Experts of a small language model: vocabulary 16384, a sigmoid router.
Below are experts of layer 4 (counted from 0) of a mixture-of-experts language model. Rows are named router (the router's row for the expert), down (a neuron's output weights, with its number) and show model dimensions 160-239. Each number is 128 + 32 x the weight over its row's rms, rounded and kept within 0 to 255. Numbers have three digits each.
Before each expert's rows: a language model's description of what the expert responds to. This comes from a sample of Wikipedia text that the model never trained on.

# expert 0
Description: Names, codes, compound pieces. Mid-word pieces of proper names, route and model numbers, and hyphenated compounds in transport, company and sports-career text, such as Pf-iz-er, US 37-7, four-car.
router:148103121100120039130122115145078111118112164097109135119128164187105170206122080106118116070126150137098127141133163113141047214147133085099157168127158119134100096145145105097146141138110067120138066151165128126172148154098159077161153069
down0:071136140135093155124101149189083139115139074111099147106122171149098249134097156154104181131155131111076068099095134117139165118112125101148114152166183162124136051090117087116164146130135179104104207156094160148121074092205139094115147165
down1:122160106134170175143116186143096096129068133110143114160119112156121158156136175135185068140096134140132152132147130149096156046130155145116150137144133147158112132140105121121132100162149115098120122108100145130161196133130134093147125114
down2:122069151095123124109123148172140129151103085103115154114120131102099115148154158186127134055072137102160130073177109149079112125100147129162165104166122153152169091110118112142125089121087110068115112089176150125164118162106110114147147113
down3:140188158156136118139098137150155104101071130072143172164154057147126133114148094157181092122108152157120081118138155123117123179106120143115139116178129108125118160116098116126096187117156133166078147120119179133132099123147141170084126165
down4:116080163097088163091148144114090130137112153162109137173166154169184171137084136143171099130159130104149115078120123096177158093152082197138120217151133154130126121170145112155156119154095169131156141159132150133138151159177075121067137129
down5:145158123111097187132138106127073131094045146078136103160093058157160140109183190113131180001087081126155125088152139115121120143143124134085075107149150164148132129100090120119176127093177089126079123135126103161147068102171124130184133132
down6:186159112163088100117148098157116059121132128134066089099099128189114197143109194160170126037125076155096146102149084136087144156179150144112138134169165102162153126119133155076109135091091151140108164090138119081133139188075094105161112099
down7:078133140126161167154130061118140126108149124106148088166147109138128121105124131137102129160115127128199139125130099072198096114115119209135098079089166140138108141116123140163107098119136132099125164090138119124176174137154122126106129179
down8:125060159102151115126071074069092157076162094153100128151148114086126109147113185137132129185137131154120135126131143079142152107113101104114118119130180090119130165142145151132212124121143171156224150150097101132144107139146090143101100121
down9:160129158142113092151136115155102163104196112119071161165119146170121059122113171052114166071111131137114135138108147166093099127118113102130144127074118081127121092089176129149163117196147088064072091079121094105146097140155115088171066147
down10:084104139112128161146086130120124151219113163093145110111178117134159116152087172161159119120126174136080168158195158024109154123182108095114174140135114170188133110101141183112176145186115107161180099116059152096136122103108113199128115137
down11:129078109096185157036114085096135140150089074139144131093163184108124160126179036153137119093124211181161159161127180135107158105130090093152182091125094074133073129145113140059109093170098142133087089160125096161127119156134098105150138114
down12:102108120151193098179129107112077163182180088161118155116172140153127129128141138185165099144163156152168148138117169100108135076073056170126148066188096068146158094166137094155113116114081066086150116148092126147115110130145121113131106083
down13:145211127118073150155094147123134109148069160129134101132101155131125080093119149136097122143124115140113151160162183148118125134128136113149092127215179159150115149105128136112175177120100147134172117125191142094177119133130103101144164163
down14:091142122097140096104143122119141147142127125163145161177094135178147112177106083139093163145052140120154086080114080135076144168134102128141097070095099079153099103136145104088115166119149135174158148106136098151110091125189172158223101100
down15:113131135150116127092135135174107083075130137094130087096093203125154149175190118089125106068149098120066092075167146086088127117145096124164121173190138107109129141157135099175085061160085092162132168083104129090137187108068046153116121117
down16:153190088114114148135135129138187131100129100134105130095095162175192194171129124116147076143122108165133093096126132196130117131073099115136086114089155127101122090148129133114096159094137143130103179153113071105096153113161103116081089090
down17:111148126162132136107166108119125097158113087113132121108101178086164134114101130193140092158101118149108138115086170090150123142146109097088116136062126107126063098102064134105133061137120121124151131137141093136154118095174080140145120106
down18:079213174092156148129157197083157113093102179129156134192151154085094104115175136116085156099137171176132162108126143150123127085128116108163113116139118171193094089101121137142131168159146139121101118148057075095118109098119097091162139127
down19:165136085120098105159130116142111132144108159119117169151155174129100095124097086087119138130108131229152166112104131161167116137167116123096162138165128106158088123111090164093184150095191115095092088131152130181158113159140166141073144126
down20:127139143125106139156164111125143131149129159174131146152066137081157143097164102184097057101124191127158148169166201080133055148114106133159113115152095158215110094137145097128150162161124141099115156106104116112082143127145126161114157139
down21:184090139128127117171083050133121118204102129150120120115119097107018136140061112141112091089138115126129110141164123152153103137180161162067169191118156095111129103124143137141148169174128095095129168091109099128059137136105167132169178148
down22:086172125065114091065162146079152114129115123096164058119091139087140105119137125135189147101095152138200088085180110155119114104146086110085153060157085124091149102092099105123094095085116125111122093112097133126185141125098125141160186086
down23:140158104174126114105139112080160171102091116173140121149060153118126124133132142113125080116181142076159137147166174149151124152163144184143188104144123167108118169156133112134190169147122127132154068114113147054131187191142082134072149042
down24:119183116064105166091142146099066142127098117174072110130128154117119140169126140133159091126142122046201146120158135101157071141118116162127124080152131132141133139068157132129115190141136164146095142139091099141138074158151091154112089148
down25:143161137070162121084167132098153160131104054201078081148106149078137162160146117109171111138106199104136149138161184174165100169144118148081124128137140104121148138105194131117134108134125097163165147108175110099073121088101180183096078103
down26:179187147172106122083108074105159082160100075098101125128159175082117136132137160157136143136094167073108120112120167070129165090120137136092204154137140122089107130156205099212126185064157106139170118094046090075083100111115128101217124131
down27:161156129151158148182162111129159122110117152113097175135179122134208090100077207116096094183129183107120129145121132114102128107120140159103106146161152055131071123056111117127114133100149080179176197156147193116155112144139166151152171189
down28:129162117060109112145132104108087135154156137138153172104081118136132134118064108134112096120195130069100127157169155155155099085122095089132145154090126076135174199106090099139141162102124153102124110130089070088079167166104091137152148140
down29:114142102165088140121090152127126088201106088152110081096101167173130100155106096122139121076117099141154144212142100137140187163086050125156225164143123062177115095134094128093167182155130152122064138112107120115163104087118105178118142092
down30:180093115147122115105115099124194145110179109138138095125101088112078067181127153133120096096123125114184175125144186126126144110130130148152069124128087191161128131080154124157121083151072122142172133136156046154134129159148130086113105203
down31:171086097176172105162126180113152159177146107075162165165080113049133141121182118121117132086098170108121143142055178146060114158108113111153161120102176079165079081135171106139199081085142169120107084129088101154130151139124115149094156160
down32:107160112149184177132204117151163113126151085138115163145064105073123214098151185141134135149158202101126075099101109142136160141080086174148067136136128066119116078109150155108125134101150109107149077118097088133098123170071188120106189183
down33:128155093155180154109128138093136136145181132145146178120151152138157152101117102106142095027117112076111145125119106113101133096076133133144138126131131160194181119135154194140174082163168200169056127135124091152121086148113122169084138112
down34:176137184125155151112103117136130145116085050130148165096098141139131174054083170119171089125136120138068063134100101152153129050138161121133049109140093152115122116083182137122109152134141138157139076170144109173122160107159091134110112131
down35:076212177092104156105077059105122135115120126108118130055138139104107095127159178172102105181113072127131115151097112091155115109099113094131158121138110159121110089074149146122148104132158190140175113138140111130089102115157159121130152157
down36:133092113096154128109120074129156159196064128113087153137153075112099142160131157117120129132131125101151085091104127174167099124090137105151064130126077075152090126063085097091122149104149104123152152157204149088166064115185149184128158125
down37:112123077150110114161132137152127111105118148119126114107075143129074131160157089188107162119061158217059130146177168089142108170131138055113122068131130167125148134182132077111129157080072151141128137174165162096127172138167128126048156151
down38:155132128099081189163127180104093150098087076122134132195189110154133118138157102119174171137136153100097157099126183118130055117063145127096134168116176123144153117115073148165073083069116172129174165109155135173165131152086137181109150107
down39:150167195126105178053083131115163143213127133142154156128088084066143112146120146085169135159151112082166144150175122056114131128130143107138094098107171124103187122142095137080091175153172126152135096142136135122125142135133123142116058122

# expert 11
Description: Foreign name pieces. Subword pieces of non-English names, mostly Slavic, Turkish, South Asian and Spanish, in tables and lists: -ić, Mal-ik, Murshid-abad, Ç-ingiz.
router:151109103128110139118128133131117165140102096127122122148158080106166111126080130147157130037125154092096091145088137135055144118097134125157180173143104146122141079109163129081153129112109060133090103062116127116068151115136108056142185068
down0:117142155131107153184113091104137160081112136065135183152089133155110094100153150097090066139105159106131108086117120117148090187062211133113084106127111096074093102143128118124109179067172089116145127149154088121120143146105163110111097121
down1:118079074117217065110120122089097120141081132116172129151091100107124151125143091150204164138142163147170181193109136125104099154136100117073114076183067141118119125139116151158118135175110176149170090206112160080100155189111127162093064116
down2:118148188073137164164142166142127123131073164063074107192088107137152127147076131111132122101181171105167164150153125153137112120194150137053093122141114096104160098087122205138183124108189146091125127094179116160155106107145090177090126149
down3:054188131134183151113114121056141142126139138202098141124118130162093100104125135144091083122099155160093138135103179151143169130131147159070154175087127039122099099083130154106100142110115117069160170159142093166110102116094081179146129221
down4:090045173143183122122129145122066226108173116114139128127132087152147180103092095125148163144115139105128074081157116103125164104080160080134121109088110102052100103162124124157141117100118174078090089146124138107084113104133160116160103136
down5:141123121133110101081146152102164109097137125144095195125159127125106131159104113092112159078074134055098143119162120114075125082163098155139040157159173160153122155157121123136087104065141178146132062105110175144173130073216194153071118064
down6:160153124166170114138155116146087119072132147120113164140087125141141170197132094176102132181103079097136109131117147123072118178141081131154126201133132154050166158108133111097117131103130150150158165134121151137132150151124146125196108163
down7:075138147112101133121134132132170120144133111165121107105123066164183135121137171164156133141143097116160121124079148069157107154206112103164132116065179145098136109193083144114104143082113093141098102068149083110123157149130113105119170084
down8:101141085099055188111143100103070117139168120090148136163166140088194151040115135136146049142094133098149115147177161150155159131175132160135139086185140102172158130068161143114087110156133143133103125123171085173133129149167217102130109168
down9:079141110128122189135093114123130163195105109114176143116153133096172130162157157077118110130133103111126079164130113120186146091178154115124116158144093115139141154060087125147121183159104181146129061148111132057093162141174106087152153162
down10:125125129127144125125123130110140148164162155145142129142126191147080082154127104160161092134106155132147132191144135121156116115073183174129177106152181146192197102085168082179097078148144146139085133121135167147129136132068099113140081117
down11:148097092108097135151123102132145112096052129138086166088147093103138161199163142087139128072132135104087127157116152094069094124065089182169182160120164141163064158146155115115113105138154129118104198104127126202162169134136114061192163118
down12:080136136143071105082134165048137120119070182102159176057117086122110098135116117107137146151120115169149097118120060115085169098159102175144103158090054075148158165087085127125079155097096036108195103151134079136132127140131105145160144102
down13:168116072148122119146152124143136179103088074153154170130153097089160107107158180137084150171144115076138099149099111153147085122146171165143172096123069121167106126115100112202128113139065109131129114182167161128134120173078147179161121142
down14:151112165137153102168188129161129110153147103138034178135121161136150146121122081110146146065144108159136130130160101176148088091136121130154129111147151138127182161142087132121088150169092112057091113149099093150158112145152150114146122132
down15:107171143065180137118074133066095063158122100129168117151064136165143092159138082157117158114149201120117145063141113137141141146113192171154092112164123152113136183129102047187090155129089136128140166153129116158081132069125173123179095133
down16:121153182097177168146149117097126076144080110084150076087084109161113112098134146070108160160142191085169153113173177184161106152136111192061125149152107149076184159155119115124112093134102163088131117119160107122076121114105087132167100133
down17:129167165145118134157105165149149149053191150182118200068100114109139149079119078174151135088151115177100167118115133181150096139128078161156071135123162173142123150136124126125076134109076128207130119166089140118123155127085128124095079152
down18:091117106158162079112166143175133112134091134175116159107130160139196098140153146145144159055099119145140105157133116135126158177142146068156196138084141156138114103181099105174137140159114205134116098160065109085134164158139165134107116128
down19:123123177090149114193117128059117127103109070113140115124100154136179124104133158110104149125155141161157122130117080142119132120064102126124123128148066088164187165107109136128151117150117158105136124072160179078142143114195108091101117122
down20:122087118160155183144105108127128115086124084170109166110135119113133125134133136176099093142079089161141142093136153107113141126160111074134137118148144105118067168079147089113170104096148125128089146128159115064148101124151187148185159101
down21:125132142137131119150207208182119138105176168128100089085108122120105115150078099161151156155169083179135188103176050106080085158105149163105151125123122129145175116129127153152152045084158148131154119106089110116115094123184142129113147166
down22:142125057128073148146086165116116073083107135146137065086116104089106174133139117082148132167159081156123170140084134108125180131123079162146116135070161156069150103124194074084170105167101190081125153119187058206138128148142169136111184147
down23:102209151101148154140108160124149107131126156131110089175101160083105130134109158067126122092145094139112143135112137124059106171154120116143057152171172149146163155106115148102157149160146152157113092140142131151131092168149116180148106164
down24:099148178129153092142148104134059143155089099115198112176106147132073143158126132158167176091111074134131134128105120148100155163148114093119102074151089185113125132063169121103132116137131141097129114158111088118129123128073123125110152206
down25:105109130113112139114162104115121168168080140110100130114170160125041113109153119084090082163084124106156168129098089110067124121121135148141106104128192147139099161113132089131105110152116162114192155125124087152122139095156081092158100128
down26:115080109170168072143083141146153057145139113155139108144101125114142089087093128133088123148105155109068144106142155078130135112169158162168131133130247113137073140111192136118164134143184113154148108154066142096106086101232128155125099090
down27:064155142108069128101146063148127117104125139114144124070086106128121182145093195141181098100124137076057082126110105113152136111174126164157116119085173157078051152114103092182096184161115079098113051114099132153143163097147133081125100107
down28:112148141097106076080091155094077216130089131113055174094135124154129151177138101141128147125106137161077150100118157179156074148112170171147154079105131120096109136117151178111118142103148071160179174158126088161149123066100098148109121087
down29:145098100136146123173090133108206087137074138137140074154115114157184122194075132080113096109109122182155109161083133139126148069098144102134078113085132175110067164121126188078122173117112066144066098155162075119179115142161096084106075097
down30:116115074111068135089177198177122122125134148108155132126152104140158167063148137113116147000141137164159101109163157152080111129102151115147117112086165105094056075196122134128078142110165155119000109135121126136187149128107143133128158094
down31:167115144141110134139148099154201215122105092116156155171140084159126152173165075148062166084115160100132141111117183114153069078128171132166103126107104105176114095108123114168134118173174114115070141152161096165157099082090099097155131165
down32:190165127068111089122135135104111111103126109106072152166153092125089139142164114132120144125122172098125085163193119135168117112084142132121150102119141079138136165180091133188127131135132152122193178097122115150121153083117134149146154103
down33:099127141127173107124144151121110198166110148125138137084088094171068149169109191119120136193103128104055142132119143110126100147182098101098111134128133122127112154162181157114091145130198132159165138127138099077161148146152106115071105171
down34:161199185123108130141122109102069103086153133107143121150142104239118136095145098063148126186108114126182164134105170102157112139039125149149118099144137082139157129119167088198121118144141162128156199104072115054120102100173165095118086124
down35:144146047108123113170090127148112099144152111125147193082085183201128113105088124129124146091105100117088126121116168150113116133125178128144105134171191133097131056112096177153107164177143096175117187148135151113078102126152115139075102139
down36:110028094081070098151163170139180147128118132120081152119164176130207061105114105086112120129104137176171155128156116112084112133126127110118116121103116158117134111163172179091120075096130109128098078078127144101128149208106121155118140101
down37:092119126082127149092102049066141101119152143146131142142123073090166164144075129085118161084116061191141169119090133154155112065117113143135089145136158173130132131102116113136136182117162132170106137132096118164233119131177121134165118171
down38:075139088102121156163131152189149157134128192154092164121163155100083129125168124120150082087118153160135171110120184095141110107162091087113095052123118105052131135101165081142136136158093144148097161119118137126116135176142159157134148148
down39:148154120097167131121089172120110098166098185105135069134107168128077113130158207139157121141094095117161174156133168057071128100056126145104124114151152120137119125153182095088124022150116115119102123168149168105134158099127135171098160083

# expert 4
Description: Taxonomy and species entries. Taxonomy infobox labels and species-list items in biology articles, such as Genus, Phylum, Animalia, Scientific classification, Species of gastropod, Conservation status.
router:195064109091130132111100190097109136103137150145112150135123098150128150107138099119155161037163123157118111127095102170124096137134129134112201167121165132161098110126115131165094140212145049149017097184083172129133198120167085107120146124
down0:117068126126141111138133080123106091123152141093176142155127133132108047048137153074086152187156129109162112154114118101133138124174165107113120067119101094124138158130112116125141113081160132124117157078148124096076144098091107163109115138
down1:150127169092160162165131113119072125150149081157108113106136150127118107129154090135163095146138102139188136087097191140102150128073130105137101127148152153129124144128061109194072113157063139100119116183148126133129084133147091105150125080
down2:139141152197108129169141162128078186117088092154107155115115115100167134141119071107132139181137140125097105081093116171176045106101132157111108106095105110138146136109176166194088137135132111100134087172123133126149095151165126134161089118
down3:114154161073120145092115104094136127136113146143153152106070120157129128197102112126152161129138149155101151159137147119104159085101124137193145137132133159158119152187098135193099089111180181176113144111120102108094143117186101177096091130
down4:145160048143169180099161161121204127190143116154176118184100158149128112128124140131131112108138096118151126181087156108131128200100130143106185142096130154163116132171170126155109115101126117101126101147091180135102146125133056108125155079
down5:108167131128182145128162117083087120165185062063097148150076126125096147053148082157141149120100148102122166130137191110164108131109077082087113170084080176177083117132121086108167103118091153150152151099129120128155108168143143107094060149
down6:111154091108113107107127137075100105144119107130107130135088109128089145136106165169156124120091151117154147110158037164106072136111170104127163113102136137166120128085079114137086146098085108097141083163119132175106109158137122131121105131
down7:178137133149151177129140115163084072117106138156135066168077121098176189099113091144171137209183092126136124144168120128108126119172115120161148133148124128120170132179140107111144153152121185156241127165164135116194063129151179135124106108
down8:105145119092161101169125123132164103098121106148070113080139150171106127111092176138053107079134098124133098165097088161121141102103141153115132100147220071121112169125139106120154156133143168141109098085113155124107152153118170137117070125
down9:144060089146135079105114145077203137134143157154112170148119172123082146144151157072165133125162150159125140149097164159162193146109190137105155178122119176122147131149122098136097082178164096179153113145117101102127111101173098121134124191
down10:117106160152145149098182169165092117096138119107141077164124201132163111090143174187071114148115164136121106126070139128124096114137146067139137157151090141144117117137138141123187142112131112129134176118181089145120162113077086147116101139
down11:126151154109066105146127105136198049125110154090117149075141156111160104147105145075141184112203123121105094101145131185151172108100100103096128080076189186100194091146097135127125101091129135107114133118128151098093135108151171113173221147
down12:089130132180147101145125158149135125124105222065135139090129145134169173127127175185135155111140124137141096098094128150137165142176102174108121034187130138149140122157085129135156095164160146117139163126078163130097099110142115171168125145
down13:140071098044145098180082111099130079176125163224146162140163128165137190075118092112102159107127191129106088128072134106182199198144170127113141156115145147071091138154152177127072114103088211086111131112107103107114180139145119115122139061
down14:178126169159115228148162125144167101132170106106103172101140103201097162125178178133137156162084108156174160132114171107160086122135091116124127194158145171104124121062135109124140195088092158145121177098076171088131085115144151171162154123
down15:107149015073126124155144165109194168075125067110123111133064068118094147103108183089086161105148178065117149122121174131163118112104116165108189102144121101133109144130135124059142175141175097104081138175152146082167105108132107174155119140
down16:125120123155079166138115071120173132166104145098151174130111114066148101144123140189136134191132178191169152104167183076141172116118136132141092088160048128169143137178137070118110093126094133084082164143158129139103153114129106111123168095
down17:126061152148154096130086198109136130167215106123121090099118162078134136128162147144174099062114139110111120096098145152114111115167074113114170153115136151157198136125169151157124119083167074102137090125098097080143185111138108150163130172
down18:137173130118102083128092120091200114099101121103141139099164104127114127172141142086173074131171082100126103111085152064141159140173114160127040074093101100099098118174123191104130152146119117143139141155144115147155121118106165089069176172
down19:170082159128064122113094112145134110161209090109113128141110168180102127164125177137120160176162105124116106098115106156167098146176144149103202174139163164167064126142089152102121054184139129149136093102161062091151114111159123101098116125
down20:107149119177084146094125153149184138143127081188129129177090130095179143169076058177134161122145106133107114124165174140110170168095168163143141190088158132105095148113090154117124120147086102173119135117159157130134177127097143137094134129
down21:149129122102114121149143155139198147120171066166116122094130151145105132144125093112131186141202097116124070056080132134124147191149139111109140158100135165092122106153093148158175056017116119183160144167084048147136133110133166157113112137
down22:103096083108103093141079111157155154156142174101104134111139157142103112122155138135163103200166135159178075107146102142094142139128148134196144145080108103133178120117174180162186128130149097138128115134148059128167094105159099106054150160
down23:176128111137111106189109056134151102112071137139180135089096154092120122099142122094149103123109110105093104111080097082118174128131114146095129068088172145173130224133091146097173119126101102130134106094092121119174206119120122123162122156
down24:113169154149124180117134127141156143143216117138109124152109101103148104076192123109115103166143130085088116130099130140123145178165118200136158137102128131106123151122090171122134148166078134165061155142096193178095141100103144086108078126
down25:145095177072093114150069112071135167122090109112086087183081147164078131087160136136159096141162101173136095123136099103162112113082111138131123107165123120123141078110130137080145073110123067096158149060096113085153159148147126136115145088
down26:173162104206178099169100141125147157136197165126132074147082150131103145127114197118177116075107146117171155110169136163102147157102145108127159108146123126120149178158145163036124059092118109180100128191090146116116088106220100099151122095
down27:160155052135118111119118163136126115180175147151117147079145120189148110162176103120113102104141152154114141154159137126122182113113174088120176078149091165140164091108140126138139102128111111124081180078124132105108147125093117161074128161
down28:177079178182171136072158119133079128129097145116214136110090111148102177120147119177124118137139167187152199089106133141130163103079115029086119164099120130108188143066133136090127127127102119061117090157070158124098078114137166122125137160
down29:149139122111072136135199136141150113162136156130127143129180108090115087120107127125157112079153035148109107145082084112142099105071102141148125128123121174142102170120140105148178158128119105111123147142106108200198180117145143110182119108
down30:114067185144153112090080121160136087115121152179132112078055111129141168173052060118173155190128070203159121177102100154146214125091153133089163135168050114101150135126080090130140078112109135193101219123162201128164103118140057055161122141
down31:139107150167084118095099135186126105155155120101172141099117106171161099098170106153108139155133098082156120172119134153098149122127143168156156119120080135140161081064190118139096113139144095158071156093118150151100138143138116143124086181
down32:113113120168141188126172125107131152159130123124174137083105089160174121111123134187064076172104136114181117134087082124145160066161123150076128135125118112164104149110155098118137100097100152068144162170132175112157036126139111104174080113
down33:157155120097152142138136132144129088122084116087145085107153103141162089115139109079154087090127156130099142085142094109113136127138165089119162131098093172127169113138049176112206160132142167093101134123167126114135115142050121138115136120
down34:181105166093110178128102107153142189161110073138043143180149167079159163149111118141124115193107131107115113099092116169141192158164095179165092116099117126234117175117182116171110154155108129088129108106145130159125104154100135142098198129
down35:150126100091167116106100135082101166129155123210140118099115070121126163194088142158110102147151120157097086144133151167121104152091052143157147093071135172106063127133111118182088144091147203084100134119100157093130122060134085117085085175
down36:152117197099141081096163107150181096122111107128080152107115105158084162112184127105116153140128141121108127184086175122170166165170121161115168097179064159144140095147106141116170141154112126178129163142141136126145125163151183163065130184
down37:063127112193108087150184133133124084139133079119110120137169103115161112104145110072057184135109161124098097099096109104099112067066125100064183091126059154116120138123136110132175148130202077112109148146107194042142155151160170102172143086
down38:125132088087094110076126104083120105122157145086132169110152171076160148099092136138083138146109123172081154149077091160093103117108170108124108109133106181107127140135101103167144139145112077132127088084164098136072110161070136086147205081
down39:159119094140144131142101209102134074082142111148036099120148103145168120170116181113158146128076135146106208106082146182065075135087099102196143163117141106141123096112155149121157096104074143118128121119125126157098124136175145118146143154

# expert 6
Description: Word starts, sports records. Word-initial fragments like up, un, dis, wh, plus Japanese characters, in sports record tables and game logs, such as punch, ro-ster.
router:105142107100119145134172085148067083176137140084161153123103154137143116083170110138113098043141203150085147155087185122129108091124135089127109077129122113133109144145147143127113174151144168101129126118167093091069143154096135169134126042
down0:163106176137087114110140126132100088161098158162167138113117106137114161166157113160154110114094070135142185184169108076120107139073135107078146130157215105087107130132151048135047132192139168124142152109110156117098211170108136090124109144
down1:054151117111118124145140094134125128187139149176124177112150082115133164204141112125157070062161092148131086142125134101183125089115148104130119154178169185140128107123141098140092139151074124091161168149141114135145111095124121134140156106
down2:120149132136096118080141136161139132129140150166140171118079177139138154159143187162096113048121218137117156132126133134052127144155175166157096099137122166093149102154087091066104121116101146157081109145145159137117155119102099148070161080
down3:129138174164123126164086183081064127065142069083130132172103115086088157086077127093084153158128113118143055163069116122092085178161119105156161154116106131130135132143164133119145131118173069166106143192156119121122140189168135159159097186
down4:209076095090150085138185115142101141076092161159121145096124153129163135085078082162155126078146131125156113179106124171121096125137109149157130115141120129113114178083103112064047145061072113192105114162080142152147127156148143183099069160
down5:164175088151162141126142181135142108103135105164123126092091143146071141078100089155096128097144126135166143120162072090139123182119186093141175149173189108124160114093145080109167127139152117134119069112080105136106133138145152078153153120
down6:115134177130115142096123095144146086092158180140124091170084148130142139138151178209073115153106072100102125153082093086139093157178147113141130119135086175087122166101136166067142079106125136075134128180129165133148104142161119098108141134
down7:186158157066089168120169205147155131119135137184126100112128077114111187119151149154114074099183171188194116105129180147119108089111093115131085099091119077178120135110086073056106111128090153115121203131178113123161105077128156151133115113
down8:100131130129082120095139174078155079152090161154170140152149170161096163108122094099148168133171123063147112113130136078111136185133147139104167147112115195114158198103131151125098119112123132131142161127101139195193092108157101132083140142
down9:123173145147128107054176090190132087117116153169153162155093156116044108132126076204127161088166129136129158116063142090126109130086106161141158125124195126142135114110118113073149117164123172099145133122169089179075140135189085104145152120
down10:157080040163144167158066095106128169115184098113169112135130110133177148059116140127115156076127142123126084116118097160140137158094123107127117207202132151085104118129129125129085069103139104164069116145159142065110130182161076141128118086
down11:149096089084071201137133073122115109135132110155121176097120131110118095093133184147129100147098119084113138154162125140154156140120118107144159139149128160145103188136104120185110203113113160134124117108149134155168101100145113098066137143
down12:133098128114123088118112095158112076107092106189124113119067117123186084129139141101092138241139149117109106151111136098140085176102112119138164127151139172096188134199111148159190127113106128140228074122129155200103112124153105174090171155
down13:115145092139165127115135119150139117156138113165094154103099096119110104085128069129096132038207119136119190148132154032106080120122208138185162111069065109103103104120155142125140174133093145116071081082123150104105158147124113069105150081
down14:111181190118133104140109089139105106148156102165115108171129176166171115128131131144119075157115178069149137126143117126094213126213129113115092139139106151115157107184138127218155109172151135124091107126188134152161114109104153132130116099
down15:170127150159120087118153134165163155102122083120063104118149132109162178092155138117127182121132173123147150155120172170128167143113169140203079137143090156080129091175162146121114140152159197103104090128105152059085159130111097131070100124
down16:149136141129118105122093118136170140141093116097133121098159174130105079086106153118204110035098117141156100163237106157160076134097105123178192133164180191155150121100113122117148142066064100130043108084097119129115111097160137089122110132
down17:112119144130136160101184145117140138128119151103122082157130102111138143135144091140087159078105160131102134152144133154226139149088145116112186126181090096113071041126077135094119082095148097125149162066141147097145156077108106071096050117
down18:130120183146126119122088105152131116103097161111137129090167170140219069088117149141168124105119089117188100122163175159111134147107132121147141125171113111142133152136134137079066161107152079122171185123164119109100135148119196147196207088
down19:106130139073176077096115167144069136122116158149131112108114147161106125158153108091106144143155179116157181213094153097145093155146099013085122164128087165131158105102153123106093096086177112104155165129116119085100090131183100111123131180
down20:155053119120183155161075079161087095067090141148119183077137082096129070171094121125086075105139143127156141089115101092166177149067122195124158107051140104137168096160113075122130158114153149138136110152077155140185083120102095113107132122
down21:128092129162110088154137129124150100178117157127133153137038113134168048105160173119163154168152080132115082108113135126127129110144149125152106105095146057081160110148067128076166139152117114086136092093139081150139093173136140180124144145
down22:177126121080119169136159106111150118146117156105176144129137159088118122084093167087172167129159111101200182125153129091117088059113104086150141166136115106097121092139200135144159123151139198109163103171143198122110121168149178119143087110
down23:151131150118105130152142131153096141088111108125097137129124086129169172125107090085109123087108149097092066130062125162149182104110112136125130183173162131122169146095097120158176109164089059124120129166154087157161163106081153115150163143
down24:129078140139144133141141120155195111155090143140115117067135131098095162136134109138118151103078095112137172190169102139121120110151129125103072115143134083157136120130100113095168125198126102084138110094000165095167113087110115166101135168
down25:115074111114176069139151151113159156118123087158099153189162117119087085117068113134093172227086114103145125106144095135120147128131123096140148154155094143104113114098125128150128102155125142091204136121131103114132163105106130080111142162
down26:162131158126128161117025105130104102055067160095031144116135162144129192152125123123124174104104147131108072073171146155057109149151058119090125145141151150130121142103101145153165155136137087121164096167119086136132137107119084134086118128
down27:145105151103106088169139094138109166108101120106088107096103094149141128106131167066147108157183064200157101071150100117095170126146169124186132152119136134103143112158090137168143099122115094124122133151140085128142167106099135112136116164
down28:096175171113108109130153078154110129170142173128093078100124126156126108067073182066091098080139143167154139124176131148080138143186110117135061122121135084143080101114084089155108115094127147104138111114133167147113129134144078221171152121
down29:153123171160048168124129134161116112135112181148123136105110133172118165148158154083117187075124121129126138072126108157154147123140151117081158092141210141163131173128086132112155152144151102099127117153043093104169149173152100093168097102
down30:180152128143121082131117133127127132109135158108102138167115122164079129136148112124112089145116082129101116125143159170154111101079148137094129120144121163157078145113119126129177113127079079149142196123111183164101118167132089154109112103
down31:153110159166130172098156117186099182145178156129145087104140093132166081063087133110144113152144126142091089179135147110089108108157104095146134100140122081079108149136137131133141133107092153076129148140130162157127096107208128174077106152
down32:134096119128125043139098173134122132156094071158113087070122113081152171095037147190177072097150178146108137072048130154170108130129140165136165188049122150171148101122135148071120151084091092164140063183068072088118062154102090107129144132
down33:145123121137115142106164101102099121071070164107146148080124070172148091114176094180149136150147071111112138090114100083134129145128125136106167141142134067159150147219115107158180180191110068096179121123116145081154111113104104112140181101
down34:130101169094121184125152100108151162176116119115135123197115165133134105055123163112141091144154095151166134101091128114125149152150120118174082124116066124117203097128130133113100155102137180157156141178126119161134137076131176095168141134
down35:143118159124158109147086112103122146143124152130112122095170064125156110145135118107148177133155107118167140144129165156130165108112129152194108162079168143131183105132124143127144165104111156073098137133118159115084140162140128137154143118
down36:130107144181064144161051154064108150112097119121114136156199165182141138098121152077178172229092114092079159115107123160153150104107134168111159122103172096139153089042169103159128149141140103171195180161124152146122087167192132097172156125
down37:094092091085126144128178177123197156114128100162156129065174122098116114163081093110114140084118141162156169115077200151128144113117118103189122142178178153131133094131103134143174146166187166170129087117126120155126191124181163128168152107
down38:068119086188117138188085071158219150153141117126136136123158213121176099157124071148128077139075102062122157094149132081112142156171079115145131153147090142126116124098130066159130105163156100125103157143136073137175098144108247114129078134
down39:123157136066130127120097090094131159153103112104123104179122144143089125120121146169149146162152126111168107154092112131109134156094136116153143200117135137174134157209146087112144055135124136149105076105137159129133113104107078162184181158